config.toml
num_hidden_layers = 14
hidden_size = 160
n_experts = 128
d_expert = 32
router_score = "softmax"
n_groups = 8
init_std_router = 0.0318
norm = "layernorm"
norm_eps = 1e-06
tie_word_embeddings = false
optimizer = "soap_variant"
learning_rate = 0.0045
beta1 = 0.95
beta2 = 0.98
max_seq_len = 512
Below are experts of layer 8 (counted from 0) of a mixture-of-experts language model. Rows are named up (a neuron's input weights, with its number), down (a neuron's output weights, with its number) and show model dimensions 80-159. Each number is 128 + 24 x the weight over its row's rms, rounded and kept within 0 to 255.
Before each expert's rows: "raises" lists some tokens whose logits its average output raises strongly, later layers aside. This comes from a sample of Wikipedia text that the model never trained on.

# expert 91
raises: "-", ".", ". "
up0 [ 96  93 118 136 101 128 163 169 125 121 154 146  86 152 122 123 108 102 142 147 153 139 115 143 110 123 119 109 138 188 165  63 108 133 125 175 107 138 102  88 120 132 122 139 149 161 132 158 139 178 110 103 140 161 126 108 124 115 123 170 105 107 112 105 116 171 104 147 118 172 173 120  77 155 153  96 146 141 132 108]
down0 [121 105 151 124 117 120 132  94 108  91 145 124 115 117 116 176 132 122 124 117 130 161 102 125 119 136 133 128 124 152 157 113 149 108 141 109  91  97 147 100 145 151 138 153 159 138 105 111 162 157 156 102 144  78 126 145  95 123 131 158 133 106 121 118 104 166 132 128  75 165 130 132  77 129  83 175 101 146 129 118]

# expert 6
raises: "-", ", ", "\n", "or", ". "
up0 [149 125  93 128  93 121 171 143  77 147 135 163 205 181 159 153 134  83 109  87  84 123 125 152 146 122  84 156 134 117 109 157 120 156 145 140 124 107 125 100 123 136 122 136 149  98 118 170 178 131  88 151 106 126 131 158 110 126 130 153 137  75 133 100 131 137 121  84  82 144 110 130 129 111  99 111 106 114  86 162]
down0 [139 156 127 161 140 129 122 133 142 156 135 111  90 162  93  80 166 103 140 114  92 149 131 145  99 137 152  98 123 136 109 153 150 142 166 116  91 100 120 156 122 141  96 118 118 149 125 125 193 112 118  93 131 131 175 191 176 111 109  99 124 103 142 131 159 123 117 109 181 114  95 139 107 115 156 136 105  57 101 161]

# expert 53
raises: "killed ", "ous ", "ously "
up0 [126  91 106 133 120 133 110 134 145 112 118 135 105 120 113 125  87  74 156 153 119 116 109 129 156 130 135 125 106 129 140 112 120 124 122 101 102 124 124  94 168 177  95 135 164 175 104 130 128 148 128  87 125 188 146 121 183 182 135 171 140 145 138 135  86 169 156 123 110 151 139 125 105  94 113  81 121 138 134 172]
down0 [145 163 149 108 135 122 113 154 103 124 125 125 127  75 117 102 134 124 126 117 147 123  75 136 125 103 128 146 101 102 118 141 161 120 130 137 114 116  75 108 112 139 138 110 127 114 136 123 120 110 151 100 117  83  81 109 112 117 119 133 163 182 100 154 128 110 128 125 165 122 111 120  83 153 123 102 164 145 124 119]

# expert 32
raises: ".", ". ", "-", ", ", ": ", "\n"
up0 [ 94 142 131 129 121 114  93 133 135 128 149 142 151 148 141 137  86 103 168 150 140 117 109 145 140 107 108 153 127 138 158  95 174 142  89 111 137 153 112 119 160  90 135 148 150 133 120 129 154  84 112 121 137 106 129 139 136 139 121 143 168 118 121 110 101 131 123 153 165 122 112 183  85 141 151 118 100 112 135 160]
down0 [121 145 118 113 100 144 153 129 132 101 123  57 131  95 137 119 144 134 162 108 121 159 123 127 144 134 145 155 168 114 124 123 143 106 122 113 100  92 128 122 124 119 138 118 137 114 134 127 182 159 172 153 133 152 121 156 123 102 146 113 123 156 109 155 127 119 129 120 127 133  99  89 114 129 139 114 151 110 135 100]

# expert 84
raises: "-", "/", ", ", ": "
up0 [153 139 154 170 150 113 143 163 139 125 130 118 109 136 133 142 145 119 110 150 110 134 153 136 108 115 157 127 110 133 128 181 165 152 133 105  77 137 124 164 195 113 108 122 118 123 105 150 138 127 145 138  98 157 141  91 126 110 156 107 152 128 124 100 121 123 108 192 148 118 110 147  78 123 139 143 109 145 101 108]
down0 [119 147 106 113 139  58 116  82 143 133 110 109 164  71 105  91 130 147 189 163 154 123 123 120 182 101 145 125 140 126 137 145 152 134 131 136 131 142 113 117 161 142 143 153  96 128 101 148 144 146 132 132 115 154 115 114 124 130 153 132 142 154 122 147 146 138  98 125 122 158 113 145 131 116 116 172 130 123 125 138]

# expert 60
raises: "(", ". ", "\n", "or ", "and "
up0 [ 74 121 138 127 140 121 109 146 132  95 149 141 148 121 106  98 115 173 135  97  99 115 129 167  91  89 161 118 182 171 108 127 123 146 137 138 116 129 139  92  84 121 116  94 167 127 131 147 135 135 143 106 123 167 144 169 121 130 171 124 127 128 166 138 134 144 146 151 142 148  76 152 132  95 111 142  97 134 141 109]
down0 [118 143  80 118 140 118 126 176 125 143 115 144 162  93 157 132 148 159 155 112 166 112 123 136 112 145 105 161 138  70 129 101 158 142 158 100 122 128 107 134 128 132 119 126 112 154 156 156 104 142  97  80  87  84 192 155 133 118 143 104 176 129  81 146 130 143 117  90 103 133 125  98 143 144 141 123 133 111 135 110]

# expert 90
raises: " ", "— ", "– ", "\n", "—"
up0 [131 112 110 124  99  97 156 138 122 162  95 140 111 121 135 119 132 152 103 103 118 170 143  84 116 102 126  86  67 169 111 132 145 122 150 184 131 150 111 146  96 120 142 121 119 182  91 100 133 132 118 144 118 135 126 144 123 119 111 132 121 151 156 108 168 138 121 119 123 116  82 105 149 117 133 162 140 136 126 137]
down0 [101 157 142 131 127 167 136 160 148 133 168 116 118 158 142 131 111  87  92 164 162 117 170 144 143 134 105 144 142 142 127 133 116 151 111 162 120  57 135 101 173 110 154 151 165 183 115 128 193 149 125  80 110 108 168 111  91  86 100  97 131 139 124 122 121 115 143 116 140 134 143 130  91 150 131 122 107 136 113 108]

# expert 63
raises: ". ", ", ", "f"
up0 [ 76 148 178 139 135 123 124 141 117 125 155 109 144 156  75 126 124 157 127 180 100 139 140 116  96 141 116 159 144 108 125 125 140 163 173 123  98 146 155 143 168 168 160 105 114 116 120 124  85 119 163 135 127 132  84 129 119 121 109 160 113 123 120 145 132 108 113 119 170 129 152 141 150 127 119  68 132 129 141 140]
down0 [135  92 141 147 125 174 150 121 146 125  75 161 137 119 114 158  78 130 127  95 119 124  98 141 137 103 173  68  90 172 134 136 137  89 150 119 149 132 129 113 117 129 109 115 153 128 123 138 115 141 131 152 166 117 121 126 106 125 164 161 151 109  86 113 113 152 117 153 117  98 152 124 103 103 125 129 138 115 138 120]

# expert 105
raises: "the ", "an ", "a ", "his ", "their ", "its "
up0 [155 124 149 128  95 101 119 109 125 136 125 132 102 136 144 165 109 104 154 171 120 132 122 111 130  98 107 170  62 114 118 115 155 198 149 152 164 119 151 134 108 119 133 137 136 103 152 151 167  75 126 140 136 119 150 128  90 155 130 168 141  88 167  88  70  88 132 118 142 131 111 140  98 139 139 141 134  97 159 131]
down0 [119 107 146 127 125 128  98 177 119 118 121 127 148 174 122 123 103 116 152  83 146 126 157 117 114 135 131 140 127 168 143 143  58 117 135 136 155 125 113 155 127 146 148 111 133 156  85 134 143  93 124 120 144 125 108 167 111 184 137 123  76 119 112 136 136 137 110  97 114 152  83 104 151 165 122 125 134 136 143 140]

# expert 103
raises: "\n", "ib", "\n\n"
up0 [101  79 129 160 115 140 134 105 138 117 109 100 100 107 143  83  94 155 117 166  97 116 166 102 111 148 135 171 135  86 142 154 163 151 111 132 104 101 131 131 114 152 156 177 197 121 122 122 141 100 127 107  92 162 156 123 143 143 134 118 117 154 131 124 136 121 114 144 119 164 147 123 116 178 132 130 111 140 134 119]
down0 [151 129 109 171 107 116 120 180 146 125 132 154 163  68  95 115 136 128 105 151 157 150 153  79 144 100 139 132 122 144 111 146 182 135 117 142 156 132 163 148 120 174 155 136 120  94 113 162 103 101 152 124 117 143 152 114 153 119 155 143 149 150 102 110  83 137 111 166 109 140 138 175 117 106 107 138 125 129 135 106]

# expert 28
raises: "in ", "and ", "/ "
up0 [113 110 102 165 134 180 133 140 142 126 160 145 153 124 142  81 106 146 198 113 129 101 171 133 156 105 152 149 100 112 120 145 130 150 116 152 150 140 166 111  95 143 110 137 130 130 124 116 113 126 128 111 128 140 107 100 114 121 120 152 102 107 113 137 135 141  65 128 126 184 140 126 104 120 163  78 121 105 137 118]
down0 [161 148 109 105  81 133 144 165 143 153 157  97 120 138 128 120 160 155 151 139 137 119 117 126 162 116 131  85 156 132 135 121 128 114 141 138 102 119 110 165 131 101 128 123 107  85 152 149 125 137 128 114 130 134 133 138 119 135  85  97 174 143 105 111 135 127 142 159 115 162 201 106 143 148 156 143 161 147 149 100]

# expert 104
raises: "​", "years", "field", "more"
up0 [190 149 161 102 125 104 122  97 140 103 146 104 143  77 151 103 112 112 146 107 168 102  92 126 149 132 135 114 145 109 180 141 136 106 125 103 129 103 123 121 117 153  84 104 146 109 172 150 126 168 135 104  86 155 100  91 131 105 159 150 104 150 100 172 103  97 113 151 124 129 144 133 142  95  92 117 126 132 149 148]
down0 [155 144 119 118 143 166 172 112 164 132 119 148 103 125 152 166 134 160 125 129 124 102 128 147 125 115 158 127 100 157 144 147 144 118 187 149 131 146 156  95 160 104 133 100 144 110 140 125 123  82 118 143  88 128 128 125 103 157 134 132 108 156 148 139 131 102 153  99 136 126 203 150  95 135 143 153  95 156 153 107]

# expert 19
raises: "of ", "(", "in ", "ar", "h", "e"
up0 [131 104 157 140 143 116  81  91 109 118 158 151 141 141 108  77 118 117 118 130 151 168 122  99 148 117 115 162 122  85 111 160 111 135 171 162 114 138 115 123 139 139  97 137 162 116 106  94 150 151  79 132 135 128 125 125 105 169 154 115 138 125 111 117 133  85 110 130 119 100 109 116 168 121 115  76 115  91  90  98]
down0 [119 121 139 115 110 123 109 143  63  96 127 148 121 114  95 132 102 140 133 159 139 124 149 152  85 126  98 117 175 144  94 127 127 113 103  99 165 121 132 138 135 130 127  78 158 113 146 146 138 170 132 111 107 104 100 176 138 119  89 118 145 104 112 137 128 169 181 149 141 155 120 118 119 113 117 106 141 160 133 124]

# expert 12
raises: ", ", ". ", "."
up0 [174 109 161  90 133 152 131 109 127 114 159 155 158 110 143 131 118 104 135 175  96 116 100 165 128 167 141 117 142 168 126  92 128  91 158 140 130 111 113 172 138 118  68  87 126 106 104 181 113 153 148 149 122 138  94  99 117  97  86 155 121 160 165 109 148 133 103 128 152 124 149 132 123 153 129 149 175 135 133 119]
down0 [ 84 136 142 155 132 153 103 117 144 164 106 131  94 145 102  55 166 112 112  97 141 131 134 147 172 168 166 135 104 103  94 144 161 141 115  94 176  95 112 165 112 143 148 128 114 136 145 109 151 111 141 168 133 149  90 124  94  85 157 120 150 123 135 170 153 128 116 131 105 165 136 146 139 134 117 139 145 163 123  87]

# expert 65
raises: "==", "== ", "==="
up0 [112 145 178  94 135  91 126 141  93 128 143 142 155 121 139 125 132 139 128 179 117 117  97 108 138 153 111 139 119 145 117 157 121 114 189 125 145 120 165 117 146 154 137 125 133 130 137 112 100  93 120 138 116 122 151 110 144 121  76 104 121 143 151 127 145 124 123 117 148 152 150 145 120 142 134 131 159 161  90 111]
down0 [115 153 103 117 122 139 111 103 144 128 125 101 136 117 147 128 104 160 133 145 115  96 143 103 127 132 122 128 130  90 130 142  95 129 102 153 136 122 117 128 127 103 129 168 144 164 104 122 130 114 137 199 123 135 141 111 149 150 113  74 135 147 127 126  92 111 131 186 111 153 102 116 170 115 158 171 103  96 112  98]

# expert 78
raises: "\n", ". ", ".", "-", "\n\n"
up0 [150 125 149 130 110 120 131 130 157 127 151 152 122  89 141 102  73 117 120 150 158 119 104 105 121 133 106 158  99 103 131 101 160 133 156 127 150 125 136 129 135 162 101 122 142 102 109 145 128 146 114 135 103 134 131 110 150 111 169 133 136 153 134 195 140 130  85 115 128 121 126 130 132 132 144  85  98 103 147 111]
down0 [134 105 107 144 151 108 137 119 134 152 141 117  99 178  65 131 122  94 108 149 151 142 118  83 143 160  93 136 105 139  98 156  98 160 157 114  82 127 168 122 160 162 135  42 111 140 155 146 105 133 125 134  94 124  86 124 132 125 152 170 139 126  96 156 122 144 104 142 118 121 141 152  93 136 144 170 141 117 142 154]

# expert 124
raises: "in ", "and ", "to ", "by ", "as "
up0 [124 124 139 106 154  92 147 143 177 124 149 109 136 162  92 135 137 169 145 135 120 128 138 100 130 123 142 115 138  71 107 169  98 111 128 104 122  99 113 136 123 160 164 152  83 133 118 121 122 116 148 140 147  58 130 134 113 169  73 121 147 138 178 124  82 127 111  95  60 185 108 165 119 151 135 129 141  77  89 127]
down0 [122  96 111 164 131 137  94 161 129  88 123 117 134 162 146 155 147  88 118 154 100 113 153 146 174 179 159 144 130 104 114 166 109 160 139 139 128 108 100 136 114  78  90 101 132 127 157 120 131 110 107 107 127 177 147 165  81  95 114 149 146 136  80 157 149 118 147 109 127 101 129  47 129 132  88 121 131 135 127 168]

# expert 69
raises: "be ", "ç", "no "
up0 [150 112 106 135 133  99 136 127 136 124 127 127  87 104 145 106 100 120  60 136 113 119 106 140 110 134 125 110 117 131 153 175 124 154 169 110 123 140  81 135 114 151 131 127 105  96 203 146 129 111 134  96  76 134 124 122 136 140 120 126 119 131 139 157 112  97 122 116 167 159 128 133  88 147 124 121 128 105 140 163]
down0 [105 108 100 151 115 166 132 149 149 112 102 120 132 100 135 125 154 152  93 138 136 148 123 126 129 156 125 127 114 153 102 109 128 132 113 130 125 113 162 114 123 140 103 123 150 127 156 138  94 122 127 142 162 179 166 109 105 119  96 162 158 103  90 140 113  93 146 142 107 110 161 141 166 158 146 102 153 145 123 148]

# expert 50
raises: "w", ". ", "of "
up0 [151  96  84  97  88 135 132 127 127 139 126 123 161 128 102 145 140 121 145 102 179 107  89 139 165 142 163 116  96 136 140 120 133 149 104 107 163  77 129  97 138 102 124  91 139 129 128 121 111 121 131 139  94  92 141 120 142 101 149 108 154 106 111 151 134  96 136 125 110 117 136 147 119 103  97 134 153 151 105 110]
down0 [125 150 132  96 101 132  95 148 161 116  99 177 130 126  61  95 133 121  94 113 111 119 157 100 136 101 142 129 139 152 132 127 176 189 118 143 129 115 167 180  92 125 132 123 153 118  98 143 165 112 145 142  74 171 142 153 110 107 151  90 159 178 121 114 111 129 135 152 139 124 129 166 106 106 114 118 112 170 128 156]

# expert 83
raises: ", ", "-", "a"
up0 [ 91  92 128 102 141 135 126 155 104 115 135 141 115 126 112 156 127  77 107 111 112 103 128  96  96 103 111 171 148 133 132 133 142 106 116 191 156 136  96 114 118 139 107 107 108 151 152  95  96 151 109 178 128 170 160 112  80 166 134 116 153 164 165 103 118 147 126 170 160 131 150 144 122 153 150 176 105 173 143 153]
down0 [118 134 131 132  90 108 165 131 131 134 138 115 133 138 112 132 150 101 117 143 132 109 119 155 144 123 134 121 158 148 117 194  92 187  64 124 107 149  99 117 104 152  96 125 123 122 106 111 172  93 105 140  76  83 124 151 134 165 133  84 138 132 125 136 137 123 130 159 136  85 101 170 100 132 113 118 119 132  84 183]

# expert 14
raises: "es", "al", "es ", "c"
up0 [113  98 101 125 104 178  99 150 129 173 151  36 130 100 132 127 143 139 158 151 105 131 141 104 131 118 121 122 162 152 134 129 121 173 165 175 143 119 140 108 135 127 108 132 130  94 104 152 127 122 103  96 135 115 129 125 131 151 113 141 116 117 136 142 152  99 114 152  98 120 122 133 142 129 164 130 123 122 109 117]
down0 [152 106 127 114 104 155 140 108 155 127 107  93 117  95 104 103 154 155 108 129 112 142  63 139  80 156 137 143 166 127 139 135 120 140 121 113 141 144 149 117 131 152 104 166 100 113 135 170 132 135  79  91  85 110 106  75 165 161 101 113  75  99 117 150 105 121 118  94 111 147 116 147 112 144 131 159 167 138 126 130]

# expert 9
raises: ", ", "-", "."
up0 [107 109 127 155 114 116  98 128 119  76 132 101 138 156 118 114 151 132 104  81 122 108 117 118 105 107 117 148 123 125 116  98  84 192 123  86 170 109 129 166 130 123 142 141 129 107 124 156 162 133 127 127 105 155 181 140 135  73 135 132 135 131 125  94 156 167 114 122 149 157 118  98  96 161  87 111 123 131 109 120]
down0 [129 139 140 164 151 130 131 114 141 131  82 107 144 150 151 108 100 122 139 119 132  80 152 122 170 137 100 122 150 135 130 198 153 148 126 119 116 151 139 157 153 103  94 184 105 134 155 149 120 145 151 138 106 136 115 132 150 134 150 127 121 161 128 140 109 151 114 113 103 107 134  66 106  86 130 109 121 103  98 109]

# expert 94
raises: ".", ". ", "\n"
up0 [123 103 161 122  99 112 142 150 127 128  95 160 117 150 167 107 104 111 138 149 156  91 118  92  79 163 140 147 122 128 115 156 118 113 129 118 139 107  84 145 146 120 149 126 175 153 127 159 118 156  96 121  97 109 131 159 153 154  72 133 110 108 115  87  85 172 149 164 134 144 113 129  87 129 156 108 148 166 143 127]
down0 [140 107 149 169 126 169 118 102 123 163 133 134  79  99 116 138 103 159 109 122 148 118 144 146 144  82 124 142 126 134 146 183 131 142 150 133 173 133 151 132  84 139 106 125 139 132 130 174 158 107 121  90 135 143  72 127 116 127 159 155 132 142 151 161 122 138 119 118 125 148 155  94 146 117  40 135  96 120 125 154]

# expert 117
raises: "in ", "and ", "on ", "as ", "at ", "to "
up0 [ 88 133 109 149 100 122  88 160 115 106 124 114 134 145 175 163 149  86 120 158 137  97 138 135 107 104 110 112 165 145 163 109  88 128 153 135  98 143 113 105 163 132 186 140 129 142 127 116 118 170 153 133 133 139 139 123 143 167 135 170 125 166  98  74 126 143 122 163 133 146 144 126 141 151 140  87 126 119 123 127]
down0 [173 150  92 149 155 155 136  72 143  96 138 122 133 133 137 126 124 118 136  96 177 136 112 156 122 139 100 117 134 143 116 138 123  98 133 101 167 115  78 124 161 104 140 121 116 110 126 119 148 149 147 158 172 115 138 175 116 149  94  90 124 175 119  70 185 129 155 131 138 140 108 101 109 140 120 100 121 114 129 131]

# expert 11
raises: "the ", "b", "a ", "B"
up0 [106 154 164 145 124 119 101  44 146  95 119 136 126 147 135 109 139 120 108 154 163 103 131 113 164 126 158 126  93 141 142 150 169 133 146 182  97 106 125 131 114 111 146  79 133 150 111 137 125 169 112 121 146 139  84 143 126 141 119 124 142 186 110 119  96 104 128 118 163 145 114 119 106 104 125 142 110 139 109 121]
down0 [ 86 163 107 157 151  92 131  86 120 121 119 138 131 115 127 119 141 151 100 129 152 136  90 121  84 133 162 172 141 139  92  85 145 137  97 151 121 106 156 147 117 113 123 131 137 122 126 159 130 151 133 128  95 107 145  60 116 125 147 125 181 134 115 130 100 127  89 109 146 139  89 137 151 139  88 125 110 147 122  81]